config.yaml
vocab_size: 32000
norm_eps: 1e-05
rope_theta: 10000.0
tie_word_embeddings: true
final_lr_fraction: 0.0
train_tokens: 430100000
dataset: "wikipedia_en"
Below are experts of layer 3 (counted from 0) of a mixture-of-experts language model. Rows are named router (the router's row for the expert) and show model dimensions 96-191. Each number is 128 + 24 x the weight over its row's rms, rounded and kept within 0 to 255. Numbers have three digits each.
After each expert's rows: a language model's description of what the expert responds to. This comes from a sample of Wikipedia text that the model never trained on.

# expert 19
router:122092158104083146109119096122145103144144117140121118112107131097160118133162115128085153115103115139142108129157097131135096149166089185085123098161118148112098093116148135155122129103104106082131124136138137101130131148135123123116148088171167164097149117153125103118136162077126127141
Description: Name-initial capitals

# expert 28
router:100080158133146111096145106161157107137095136111150150098156155095129108146116154113140101112142141104126105126096095112108116128157131115122110098182152136172097132162164128112093108113103114148126143169153129155093161150131141143126145157128112140157117172148111162127122137175131144112
Description: Concrete nouns, with, of

# expert 12
router:093127120126118115129123111095131147116099099160109128122138175109166097123130138147176131166144156125158064114117127092168139138112156112110113116105129153104114131110146132145121123132145084128164133125111127147169147122145151093148124120130153135130095151153126101133106172159083155128
Description: US places and nationalities

# expert 14
router:117083132130132100097157117123151102131119145112141166080146162097140124151134146114143090110135159108129095121089104116114093116166157110105121085147139146153117108163153138103125091104095135144131115143151148148099178154158144143126133156132106112156125158143092154136119129175135130114
Description: Subject pronouns and copulas

# expert 27
router:123148121091115116130135147151158142118104116132108125107111131147159101131146103129119197096107100101178093153126138118118130137103172117124168166107145104160125163116139112118137121110194161134111134106140131128141125112076113115115121114102149134112108125161132074130107102119125136121
Description: Articles after prepositions

# expert 24
router:098122133134179120125137080124164127140144144116106137155129098098131108140151160143116105137089140116135117140120140116125097145139115123173166100158157129169153133180111068124081133152097101106118146146095143142121117123141120134159124107142097112138103196119118158130153144146101138123
Description: Possessives and pronouns

# expert 22
router:113141141126111117108093127176152147131129102133151106123133097171113146116103113098116159150152133157139145112092144127113119137114138155159153147138145130161223156079141110101147124157122165078119137132138131094134124111121159152133161138111096112152124098132138131137103071088128139127
Description: Inner word suffixes

# expert 20
router:109076169120134111091140116161154105136100146114145152106149151107121117145125149112122114124146144107111106137094085111111103122149146100113100085161148132162106132165153132107110103102096111148126139171137143163096179144140140141128139144126118133134110165146096148130119155162135146116
Description: Commas and infobox fields